Weights of a small mixture-of-experts language model, trained from scratch on English Wikipedia: 10 layers, 4 picks a token.
Below are experts of layer 6 (counted from 0) of a mixture-of-experts language model. Rows are named up (a neuron's input weights, with its number) and show model dimensions 128-191. Each number is 128 + 24 x the weight over its row's rms, rounded and kept within 0 to 255. Numbers have three digits each.
Before each expert's rows: a language model's description of what the expert responds to; "gets" lists some tokens that make up at least twice as much of what it gets as of all text. This comes from a sample of Wikipedia text that the model never trained on. Tokens count by the router's weight.

# expert 57
It responds to: Copular and auxiliary verbs. Auxiliaries and copulas in narrative prose, such as was, been, has, became, is, plus the article a after them.
gets: " was", " a", " is", " as", " were", " be"
up0:123141159168132138112133145073093161135139161139102151132148174117125157086112140145117164099138119137096095112151154107103092123136133156164165139116152154158118133129153108100088145130087152
up1:141128100138119143166166146122123127141111115111134156122115173125141116103141102113156118165133131117142111144106162094100149139146124140114116149121135125106139131136161143126120178150098117
up2:128106085151098147118140090138079136121129131125086110085141160103107133155098118113081129125123118155125138115150172107118106095128121129107118123136164136103109148115153127132109099157139150
up3:139100171140147098153153161121163113141083104099159166105162157126107180096134117082143144106088111103154143127132105065159118130128127128168139171097110123126092123129136110130179105111129148

# expert 24
It responds to: Prepositions. Prepositions starting a phrase of place, time or means, especially in, on, at, during, from, by, as in "debut in" or "oil on canvas".
gets: " in", " on", " In", " at", "In", " from"
up0:115158071103157101175122175134101148102109150099148086144136122097120136087100147151137151126159145086115126127130108145157125112071107149168142149133119103092105092162108133144116196137173105
up1:123134116120127150141127137140095132121130109144110200123080113102150147164129131140108141099141131122161130149128160114134119099112103091145128121157137143126144140067155077121129122113111154
up2:094150112162143176109133106098171081134116170143101090078117139127115152151116136103143105136125129091131120139094143113084124158062133113059148123190095131101143134092144129151097127134156109
up3:119125136100101176140132128106152120102120150108165111147111113162084119154137142115091130154087134113112138137119118120092075148166152109101113157130093101180145135120079124142154138066152104

# expert 32
It responds to: Articles and verbs. Indefinite articles a and an plus common verbs and modifiers in running prose, like based, put, brought, and mid-word ed pieces.
gets: " a", " an", " A", "ed", " his", "A"
up0:118126089090131179158126126084135103098122153122177155110150127170144137101137154118170110098120117130142113128113093108128102157178142126107140097166102116151088119126106122137109128143122160
up1:093105160133167108118110136086116124081135129111142121157137134088105128133106177143171144143143134097114159151123096168117109110116116158082132067131113160145092122114147155104101114113143105
up2:132140166099165127134137128150138109116127117112120123101123106111139158119165116125119083094117122156162135146094079133128151128140143148119126103126115118091151107152156111115147159166122131
up3:115128116115183145104124101169081098158088153105117100118098123120150143119083134119131123102120114134101091190197124101094148126107124115110098138156113121157119132120231105132121123144160133

# expert 1
It responds to: Leading digits, ordinals. First digit of multi-digit numbers in tables, years and scores (1 of 1831, 2 of 2021), plus ordinal and position words like second, fourth, top, upper, bottom.
gets: "1", "2", "3", " second", " first", " third"
up0:128116163158149136119123139114117139131132095131113147132189131117169130123133113112147141154122150122129161134089112129103101120100112126106123123115161143171105144105099131125141140129084151
up1:132161101112156138161125080161143139149111125126129149141115120098088149140137128094173091174096165134146170112140136139119129106118147133141124104147183137138136141122105138096121130138159119
up2:169117109107097151107163100111157141140128179114115135161137117166158104138108153112079119147113077132149098113128136102155139136160099141108157083132156079128156113115108137098142109104144130
up3:169142144138101153139153148124162168107124135167109124122135187122123105097094178118147135136114109138120134108124160094186127096096098126151152138155110092124091133113157128136111105164120120

# expert 49
It responds to: Infobox bullet dashes, narrative connectives. Line-initial dash of infobox fields (- Record:, - Conference:) and biography narrative words like he, she, and, eventually, subsequently.
gets: "-", " he", " and", " He", " was", " it"
up0:164158126149111137123145175127101143185133109129136069149123100126134134145109165108128129074108123108148123132121130102104088113087131141100141150105118130115122127149137097106108142158146090
up1:141102145129133113115150131124090117145055151101129118134142142127164148133091154176113111125136074139119139110124116077129130150162156129154076115134120112127125141096129130180118109172147125
up2:120127154119126109127071144142129136116155087087121114145124116169157139130083103093123159137145116110110132142118099078101164092135115151110144146112141130160088112143102169087129130121142140
up3:097108105116134122133151127167143160096115086097146111117119131100137185106124151116139142151108114094168130096101110092108088131140117076103118102143144128123189178137106089109115120105143101

# expert 16
It responds to: Descriptive adjectives. Attributive adjectives and adjective suffixes after a or the, such as new, local, various, original, -ic, -astic, -ary.
gets: " the", " of", " other", " new", "'s", " local"
up0:121080147140129146112159114147116133155132128139157086120153141143132112147109128151139172111161108129073162161107127103113126150090152139096062120092157087083083128132113146110157142151146141
up1:136154113161136138154135133069104132118109153144144097147148093150124071072124147146127131125147139126099093147107120165099172115144160129126137136081099138117143102139096142137126120196127112
up2:108107089160123094140157106086143109102107118166149161129128099088129115124109094090122111135135141109078135137099142100116104129153153121148103139164113154130109132106100141147154140109187149
up3:123115130170145138145126133140133119119101112119152112155157122132097112126173130099140167123139121123117157147139121131130091101113094096110144161104074116111168116160120091103156153111153163

# expert 46
It responds to: List punctuation markers. Line-initial dashes, quotation marks, colons, equals signs and pipes that open list entries, titles or table cells.
gets: "-", ".", " |", " \"", "|", "–"
up0:094114121092154084120113164148096150135119085049111173177129064149102170154139138160132092122159142165133139107113121131120099109134143145094112172186107125108147096120077102147147113178133139
up1:117092114151140095111132067118109126081109088061127122089152120107136123109134143095163129082133130163158113137131105113133154147121149138085174091122096167164129120117156095150094101132110104
up2:183145116146113163145119099099156096165170153108116099169105152117142124141176120137175171150123115147151101095133149149139134163133159163116132137106124113150121124117101098182131157151106117
up3:165140127151131136168156128152126155082095163111131103121157098087146153113102141086160123100134078103131144156095128143099132146146104076131146117067121104105112107130112103159130132136129177

# expert 22
It responds to: Number units and endings. Digits ending years or ranges, ordinal suffixes, and units or compounds after numbers: km, mm, million, -year, -half, 121st.
gets: "th", "0", "5", "7", "3", "4"
up0:143106162131119117120091092153142097144114147160152085133101098097121142115159145117133132097100128087126117175128143125162147116177143125098106148143114105100111148123132109144125145109082117
up1:111179146154079125111179122123138133116145147126127146129185114145176131125102144106140086133108102114153131137078083118094097138082114083123160106117135129138148138115115116144139147127123139
up2:126124153108128103151139125117145113144153108162095125112133122058126135154100138114128149112126079135125165105167103154123101155089125107109128168102116144103099133122131140127128120189120137
up3:157160163127111143155112146147075145137120090114134141139164125121129101081104109104128142115128133066099121130107087109133152168155151127093146157169133080101143127149115098113075143148104112

# expert 37
It responds to: Mid-row data pipes. Pipe separators following numbers or entries inside data tables (scores, dates, vote counts, asteroid lists), plus semicolons after dashes or percentages.
gets: " |", ";", " /", " —;", ");", " –;"
up0:124151114126086104093161140137110131157106158086131169137167078159126100126136107117140115141139141103146164167101095104116148103102108148166136112181125143088154118134151151202142154106087131
up1:188114135131148168129136133117120108081142106118092123155107137164140110160133149087143126107105143175113134125118112153138128148116076131142079124095105130118101129107116128154097117162152140
up2:125129101131161117103135134121140097133132143097164158132122144095140151097086109114130142116120117099138128115120137153124084139171184127191139128086154111125137112102155115131132146136136145
up3:150118103145158098124116116132097094130174117099157090162131098113124086106113122174083133163155108119117145132134121116148079127128157145173150092134142186148171150113151114096169131155117117

# expert 42
It responds to: Initial capital letters. Single capital letters starting a name, initial or abbreviation, often in tables or after parentheses, such as W. Holleman, p.m., D'Angelo.
gets: " D", " L", " M", " F", " B", " W"
up0:106120097126161156119103077152134136137137137154105132180139141140124120138119123109116139127146135045162151154178141167092152128125140134129182146136128144136142112120057124151165130177145139
up1:111146110136113121123136113115159125140156145131093100132117133143163076118123146126115114100130085097156158131092108124160138135115137099125120108103178089109138125111123137138117098152151108
up2:097146194161099105131105092089116089141146141164097159109122094162133121110108153145155154127115136157163127140130119154104103127113132123131128110109128120097152107160120132092133152163177123
up3:146119171117109153128103111138108100124133111150148114106118103090135166113163147066153110120132154126131117147133141076132143100104121160080101122101095140124123102147159121161116138129105116

# expert 55
It responds to: Table row-end line breaks. Pipe-plus-line-break ending each table row, markdown separator rows |---|---|, and a few words like along, together, met.
gets: " |\n", "\n", " S", "S", ")\n", " along"
up0:149126100154086101137173125120108130094119157134119141118138153078110114115113101162099116138089087140084109163144163098152152145103122081106128137109116109110107135128136114120119133136172146
up1:148169114143100146127138164087098101127123128083140165154134128136178169094124142140114162114155158131139142090139114117142150110166148096076143141136155144110140118123138154128104145149155126
up2:107125096126138131185134114096129122089158131131114146142093128161127124130147119133125118133099117118115140160127086130084121148180165129151158118150096108105144156164081119139112118103106118
up3:132128110095132063128139126119071126102137119131116146137166119118137143178113089127110114112159118138162099122141171108117101118094107134112111127084085099135114136112116143132092109108148075

# expert 63
It responds to: Location and quantity nouns. Nouns after a or is naming location or measures, as in Location of, located, height, km, MPC, Votes.
gets: " a", " is", " an", "%", " km", " one"
up0:101150191147159128119115100101143125139144107130106150103162094126153189165096150094108170103149086087140105123149130157113171151154171076140129164134171086168120142140124136129110137129165124
up1:095122126142101133119147157128147120140185144104160141139151150193120137108157175123141143165137154155127118145113157130073140095103141197129105101121092166141125105152137105110132126117139140
up2:162145120143116118137109161101089169107116163079135158139144120131174098073118150079144183130133137156160094117126113142130114081160155152082124102121177144166120125134150145110102140163134147
up3:133131136125146137141125098147098092110104147119099122144110157112174135161157167123128161129190132164135120167147135120110153136106119145152105111115163104126144105163151144143130143147139103

# expert 62
It responds to: Surname endings. Surnames and their final pieces after first names, like Smith, Johnson, -ović, -ski, plus closing parentheses and quotes after names.
gets: ")", "\"", " he", "i", " He", "man"
up0:172081069180120098127075094139145130163127153131101102177132102100152154130102139098162138155118127144133121147154111116127169103105100080120141153071115130132128147142146159096157105142102137
up1:149115109164155139134080159104114128126108118143119097087163135094137125087105125093099127145134151138139110142163120140166098144114134102124092059148118089118166111060154100120148107150122117
up2:113153131114119133122100084125125113108159161135107101174135176092140105145127103174121110141135119144123142146114144135143148122147187137150136167107137131134113168122127102099167112127145150
up3:160108127153140119148138088113115110118077156152159115148116152103103098133141117121131119145115150149164127112143137111120140097130129134163114122148134161101126145135117110132128133145135140

# expert 41
It responds to: Prepositions after nouns. Prepositions and commas linking a phrase to what follows: by, of, with, in, including, using, via, between.
gets: " by", " of", ",", " with", " in", " from"
up0:115123140141133143142134180140109133157119134113168124122087139090106109143145151149113156140131119125081133107142136138081143143105130135178145161120142152126121099128150150161133118170096115
up1:148151139118124162091147130143078176158127155167126157137130130099146092096155113136125100104148139145139156129137111085110154094169116139127128162128125146112131166123141144131114104151115141
up2:170102107107146124123127143105142114137111105129109141133162122116176119121136093135137110139132139099183143160101155167170129150128122089133109163120162118115120157168089144139149100140163124
up3:101103102119148125128164129147106116108124092137103160101109129146123120085118157145142161065128078104106140153146104119132083135121165081088136172126152133121107132145145121159124125118063141

# expert 43
It responds to: Mid-word pieces, decimal points. Inner word pieces completing a split ordinary word (dis-ag-ree, self-e-val-uation, out-n-umbered) and decimal points inside numbers like 2:02.21.
gets: ".", "2", ":", "3", "–", "n"
up0:136154127130134098130144156151161089139165101125178145113114162091095145157129141087162203142101146147140129124123143120171085120119159142170157117110106105139093160149140122118148129149118093
up1:143090139127103089127171117127108141130153175103081130149153114118165135173137123108146133107140131130139120157137112119132154095116119156134129160147142129147133140123117093105137172130128099
up2:103108092136158137091116163163077114155107131096073131129175098094139148094097080126126133128165103122091130128084164122136117159155121144125120101115132119145154121113127141110128123135140093
up3:100110162129132165130144142121108122140159172091116137136134135092135148110135150089141118087150168150136166124114104105154149154139099123151136133122188139158130123164117126125115125084160111

# expert 31
It responds to: Subject pronouns in reception prose. Sentence-opening subject pronouns and words in prose about songs, films and albums, such as It, he, she, This, it was composed.
gets: " was", " he", " it", " It", " He", " which"
up0:119155138131111092086108130151115150215114135169099101132109145155148069130149170125132092132091114134121139091114124149102103170148145155115144096130133132141109136147084132101188100118155125
up1:124096149118116148135088115159071134100146075148117158134123122125132127138152157093089093099143099159120137127099133137096154097126065087159153096134103118128151127144183148122140111135178112
up2:147061182122105096122147115124139114154106134126160135115165129139131091146166171115132105153130128117159111134101167132139109143094180106164149141145136137104117145139123144104102121123123156
up3:089129134153123102123140133104093102096130139146074136127100151139178140140088125106142122094149176115158150147129163126097097138162147150076066096139142111094122109126163069149106082083125161

# expert 11
It responds to: Year digits; served/known. Inner digits of years and year ranges, like 20'1'8 or 1'9'19, plus verbs such as known, served, regarded, such.
gets: "9", "1", "0", "2", "8", "6"
up0:122156137100111164141111059141081134124152146130144149114127127142137087129135156155126117119129123103131122153137132114131119118188127083162132104158105135125168158082138125136129126129135132
up1:122131170134078129120129112097106116097134120171139162130136126103119137141161142150099121158168099136100146103140127111149102158135087131131145117089144162158148122121084118123183143136117122
up2:064124112126131131122134128126132123123125096154166121178115123084122124126163088120101123097116139143119144144140125111144137123116127098169135156129164101108155091131133113129171100114158156
up3:150137124121149111098157107124129135171128130114151064156141116137099130111119118146112111152146122153154093137094168127162140145167113179143146110129083090135111120121100112142178157132149148

# expert 27
It responds to: Headings and leading digits. Section-heading markers at line start (==, ===) and first digits of numbers in tables, plus possessive pronouns like My, Her.
gets: "1", "==", "2", "===", "3", "4"
up0:161117119103116152114090167158090144140164176128117128094169141108141128149181147127115120118130155140158132114148108141107117161129180125150175148167142125121108119125122138100084136124107147
up1:127090128130125123162124134171171067098141139143108118117171117154156127100148160086150132108178102138069118163110125135119093099126128179158126083128151135075129130108156139106133078151158121
up2:138111120137149136131125147086116110120122117123137165122171158120133157133095141158115143086108166177135133109146131101146149149118164112175150158098123132103158117138095124106154093193115138
up3:134117084152139079174117107089115111144161159097087166123096125123119098153123154153145122101170101136128110138182108130111089148104152142135114147115085139100067162118125111137089132153160090

# expert 7
It responds to: List item separators. Punctuation and name pieces in lists and infobox lines: semicolons, colons, pipes, ends of genus names in species lists, and relation words like wife, brother, born.
gets: ";", ":", "-", " |", " and", "|"
up0:154135110089116080129147117131143137120135138120130149123083128150138124142129112159132095096112184139129112111116128149122119127151187146120112133100138188121123168100147107186103142172128136
up1:089097067129143143086154138094149127131134086117118158125169122138172137135114120127147114151141128133167138155122141107110123117146135115083144091125147104112169131119087138166155115099145156
up2:130080147122105192114102148115122125118128163123121154107091098118144125110115125156139168117174149132156086125151104101132142116123163126113150106136128123113122066107137132145113139106128090
up3:128120152078167112151107126149131161088124129093140165134115164134133156142111141144159133107100131135130133122116157132126118123148130143163146106134095130131105140094138152160110138101144134

# expert 45
It responds to: Sports career infobox colons. Colons and pipes after infobox labels and in season tables for athletes and albums, like Position:, Shot:, Released:, scored, Senior.
gets: "|", " |", ":", "-", " the", ";"
up0:115098108127097138128169188113124152119102098146102146121098094145135094181119167126099091146138107194120162159122102157118127150147157142120139092141106066111134127149161124169181129129161118
up1:134111081137151150136124121078149162107122129142133111128151156161066156107135174131122106114158151132169107153053115153136136090123146150117132170138102137134157143079110099121101122133149138
up2:119109106131147135121144163133102117174170082118089141102129166135133116152108150145103142102097129130102131152139127124105093149129122107163150158113108144133088132146171085084104139129121163
up3:115144128140127158119129138170163136125141127147109104115170137162130098154146168093158087113092126071095112098078120094128080130100122178082120106118084136175112152080153062157113128159098133

# expert 6
It responds to: Coordinators and quantifiers. Conjunctions and commas joining list items or clauses, plus quantity words like some, many, most, several, as in "State and federal".
gets: " and", ",", " or", " but", " more", " most"
up0:133148148142114118144153134130143119130134158112077123133134101155124116116131120119148115123138134092108162130130130148081125153112146108096150058127142118135136116136121127196121142126079115
up1:107135128105113116152137109094090126106140116140146123159124155103100095143133100164154115142132093099145134130132135121103151123152137076162100158166126077125130137133086134135103133084118128
up2:120153110162113089134176081156108090155137124111119156120096152124131138097122138099118156097116165110156144142088162110125079082100125108139122121145137095137136143104127152140111180101136092
up3:113125156130123110109182109137136116130094160138087103122114142115156118177162111134082108099112123167114128106107132126131089139084145108115068119152128146136131153114172114160131119088156147

# expert 59
It responds to: Titles and foreign citations. Words inside titles of works and foreign-language citations, like Love, You, What, Die, et, often in quotes or references.
gets: ",", " The", ":", " (", " de", " Me"
up0:083135133183150134150121145149136124162139154187132133117106107134093107083149186103136137116110092157169135104116111113107102118116116122119105143116102134132109129118144081133105100094155135
up1:123119100117109126110125115109151171113128137128157108111150144148156102156155100110112154149135139122145144129116107152144155149112109123122142110100141103104146183154084091149121123104134116
up2:130161123136193122124143139105141138116154125118123183124126176158149150126092136114113126130140145151129129158130136142130074144158148095146130118139172108135106165102119127146082108120130139
up3:133153092121140116109090115048102165173144134158137177132178139149147137140119141071157124127135091165141161138143116140104120128158117168093113097106119099099083155160144130095134100136170124

# expert 17
It responds to: Modals, pronouns, "to". Pronouns and modal verbs in quotes and prose (I, they, would, can), the word to, and some digits in table cells.
gets: " to", " I", "3", "1", " would", " can"
up0:112127119141113106149146095129133118118129159152130168097118207139118144137146131099092149147198121084148098097159115091123150134151100123136157128109108122120127134123095100129086153127098163
up1:135088189113170145100101120130144121179118149159128139147166118150152137145081123176113117132118134121125090143131130166136081160109101143125127108124099165108144156101121118152137160133123083
up2:142162127106145134182116161134111140174091129139154107103146117149091087088093117097155136104147121112108109135110109152143097172137146121151157106056105096095157167119122125141138178117146067
up3:113096111112161148131085091104157126121094119148104149154159104131085173145152121093134158132137113128174106155099166145154117142079116097125155144123163099130087126153097140117121090135166157

# expert 8
It responds to: Location prepositions. Prepositions and colons introducing places or institutions, such as in, of, at, near, de, and Location: in infobox fields.
gets: " in", " of", " at", ",", " from", " to"
up0:139131156150156149140103093141137142134114090112132118100089170113125084093104136122128123108134111186148136100134142097099099131111122156149134148062119130106108100119137127162139135108104140
up1:093118112138173135163135105162115104086079135142103147156110145137118158148119136127144102078122108128102127141116120111127110141100096146103079053124105161132095127095120163131106130071159091
up2:108130130115167137090141092095126080161114128125115116158093170127154142120141099157126111098120108141103115153140156116155112110125154141114152087075123123122160121123128125140124092109118124
up3:131174108111049086112090137120146130128105151147152141135129132136136130144137107141127149152111127157163161142154137127137140155140140146120164104086148126149144088117133096115138142142133113

# expert 39
It responds to: Commas. Commas in all uses, after names, places and digit groups, including fused forms like ), and ",, as in Portland, Oregon.
gets: ",", " and", "),", "\",", ".,", " –"
up0:107130167108135125131105120150122165128146141154116125141060127160178125101164118114120116138145151142146123126168142100120155119144169114138117186110158139109129131138137155131160096158115102
up1:117131124107149157178146089195117143137114200099136146182131116126148133120134157109152097139138082150086139139144141098125176057077175109127130115134142131097113115122126120119086143162156122
up2:134188114183140161149125142183100113049122117157131147151117114131158145148089153141153126148122134135151129175149161139081134138169110120119130112146148127148131110151152152143175124124145105
up3:130117136135121158121073121130174110159156124147121112114122133144121131102123132105125169145137111180134143122095152163118133145117147165095114115090154136108073088112116099126131130089133128

# expert 33
It responds to: Sports and results tables. Pipes, digits and labels in sports rosters, results and election tables: Turnout, Majority, GK, MF, medal, year digits.
gets: " |", "|", ":", ")", "4", "5"
up0:152159139130129118163159144121114129139112137146140158131098126136158136119135175142151133109117160178158138149118114098118127136147129151103125167135170129108119136153124143145167105097134114
up1:161132113139059132096106101109103148127158135103132156110162129148152132124144169124141133121132106145145128171113135120112135155162163127118159093130106092108123135113115090109150126137122103
up2:104142100142161137140135175141145122129102134100117166107159115143133112161130116145151156152142115124100093115158155104195131081117126127152150089090142111138125123122147133103143127141113106
up3:168116135113125134132090124091118139124146147150135110134124135128125075147093114113118106062169147127080100081113123120124108133132190128132111110123084136148149108131113117089143106142163137

# expert 3
It responds to: Copulas, commas, table pipes. Forms of be (being, been, was, are) after modals or who, plus commas and pipes in lists and tables, and According.
gets: ",", " |", " was", " be", " is", " were"
up0:099126168115134167120153153123109126172122148148134080124110129135151110141141094150157158136133119130165109121134143145183135164157126172096144148106172104144118117096119155121137146123104123
up1:143115112167136135150092162101109153105132131100126155108113126101137122101117115115103112139114147137131084149112071171140151110149111088125147146161109157119180112143136198105153156128152096
up2:137111144104119142101144144146109131153108124073140131089118132126142125096135114093123127139116090157135145154137143174150074136147112080102113098120118128108110135145098120137154150115123156
up3:104093103113142106122143145182093144158143079120131136086161162065140117164093098116165098177102163130176100069120140123100113107097119142129113145156148096148103151106107132096106094126095137

# expert 51
It responds to: Opening brackets, dashes. Opening parentheses and quotes before dates, ages, actors or glosses, as in (aged 83), (1970), and dashes in scores like 1–0.
gets: " (", "–", " \"", " ", "/", "-"
up0:124114123133119118139125115134109128153091137116165155146070142114168103137108093126179186111125158151109126136130106142151109112155138131151112133154148164102146151140141101161121095133125126
up1:159090134134083154125165143153097126134088110138114141103133093128142114157164109092127172140133122102104107160124138121137099122137152120080154132136128125118078094123148143103101123122143123
up2:168128120111101114104102088149117161151123135101157133117111119123184138140119096101094102157081113136083115137130143110180150107147122167110152109099166129121125119098129116108109090114110126
up3:124118158116139108169149097161107126139130091140104137128106136114121083154122108093106121095120140161139117158100171135157151126083121143106148167106086076125127088138145132133115123148114102

# expert 53
It responds to: Determiners and articles. Determiners starting a noun phrase, mostly the/The after a preposition or sentence break, also his, their, two, three.
gets: " the", " The", "The", "'s", " two", " his"
up0:141124158130157155142162148130074095112110137130114111133104170117139148112109129096160122119109102164130112081147119104079143183168120131129112136168111164091122138139159150129156173123145129
up1:130123116143153154105167109158132131117144137135105158136151145120134079122090127078103111125136146132147140114153127083147171083154169131118113090124127140093128130125123106116165121129113147
up2:122139136102113126127167101095152162140143171133127131053131131110142151113109118142115136125111123144138124141150132101152139082135105112150166113119115156083149103137109207139077155122126138
up3:116126091125151097071103186116133128169096165119104102138136142117089145149111155151124165138139124109111135127114143100146103112129137122162111086117165149124105124198167142119111129134121107

# expert 52
It responds to: Digits inside numbers. Individual digits within years, dates, road numbers and statistics, plus spelled-out numbers like five, ten, twenty, hundred.
gets: "0", "5", "1", "2", "3", "4"
up0:087156103132131132136117096118108162138117122126167144146062108099120117099087168118106130124143095132119093165121149112105146149160169075089123122099156066140130137133141119165147114155158134
up1:145106112173098142104082152134111143140114117115121138148118128168123122118111103156165123149137135134150103119148127167145122083133152119143143140133094126133088129121138126110164107131128125
up2:129139167135174109065139113084137108151141141090100142144151141108114159134115109128094106094090126157126118088128184085154098168124126108138155150118123125109097139135118131172139142103166109
up3:106122170123108157100126115107146113110167139144166142119176118152101150091130112125113081133149155106110097073147143080116140140110129095133130134128099087145122149126092106126160129132133084

# expert 25
It responds to: Table row-start pipes. Pipe cells in tables, especially the first pipe of election-result or medal tables (| Party | Candidate), and semicolons in W; L; D result sequences.
gets: " |", "|", ";", " /", " —;", " –;"
up0:145139183081162125107104130124093120149116113099148099121097147113152128133120136104152140094141114106098149150147127148120188163117104123100149110121120156104113127134113131158109125146175146
up1:107197107111150107126126128178115142119147157131117119184146146085136167142109144103127135125123123189118133119174121096143105119107162119143133104054116120147134066135117143118129149146112119
up2:150099066139111123173119115142115130129133151126093149117166092108099158205150137155154142107109153159163098164120103145164128113139166118117145101108146136144069130106143081188118126117112085
up3:120149125123138155096134170127123116110132147157125108141135125148125161150127119144141131126150082118125127129121142115134101134178177109131156169122150141119127134133093128151131102145130074

# expert 26
It responds to: Line breaks and headers. Newline tokens ending lines, paragraphs, headings and infobox entries, often fused with a period, parenthesis or == heading marks.
gets: "\n", ".\n\n", "\n\n", ")\n", " \"", " |\n\n"
up0:074189125143118117114102103093106114118119074088097088165129122118143148088106151184146141132159136149100099126115166111153106141142141116105148140119114157116175122158159119151141084123143098
up1:118128093118114115111160065122110144094106157066120096129131101126153159122143146144092143190137103119112134138098118125118160116115129116109160090158085128144075093165122068162117136168123115
up2:121119130113136114119142105130108157181130129124142139165133201158136119146104104166103165087117136136133123128160152155142173147060148149130076112154168091146118171136098112119118165133116136
up3:120156098112168121121166158130139126104105132122091118116106117115117127089136156119158167141137176108130145142083145120107108142072147134139156097110162109161130136124168126129096142142088100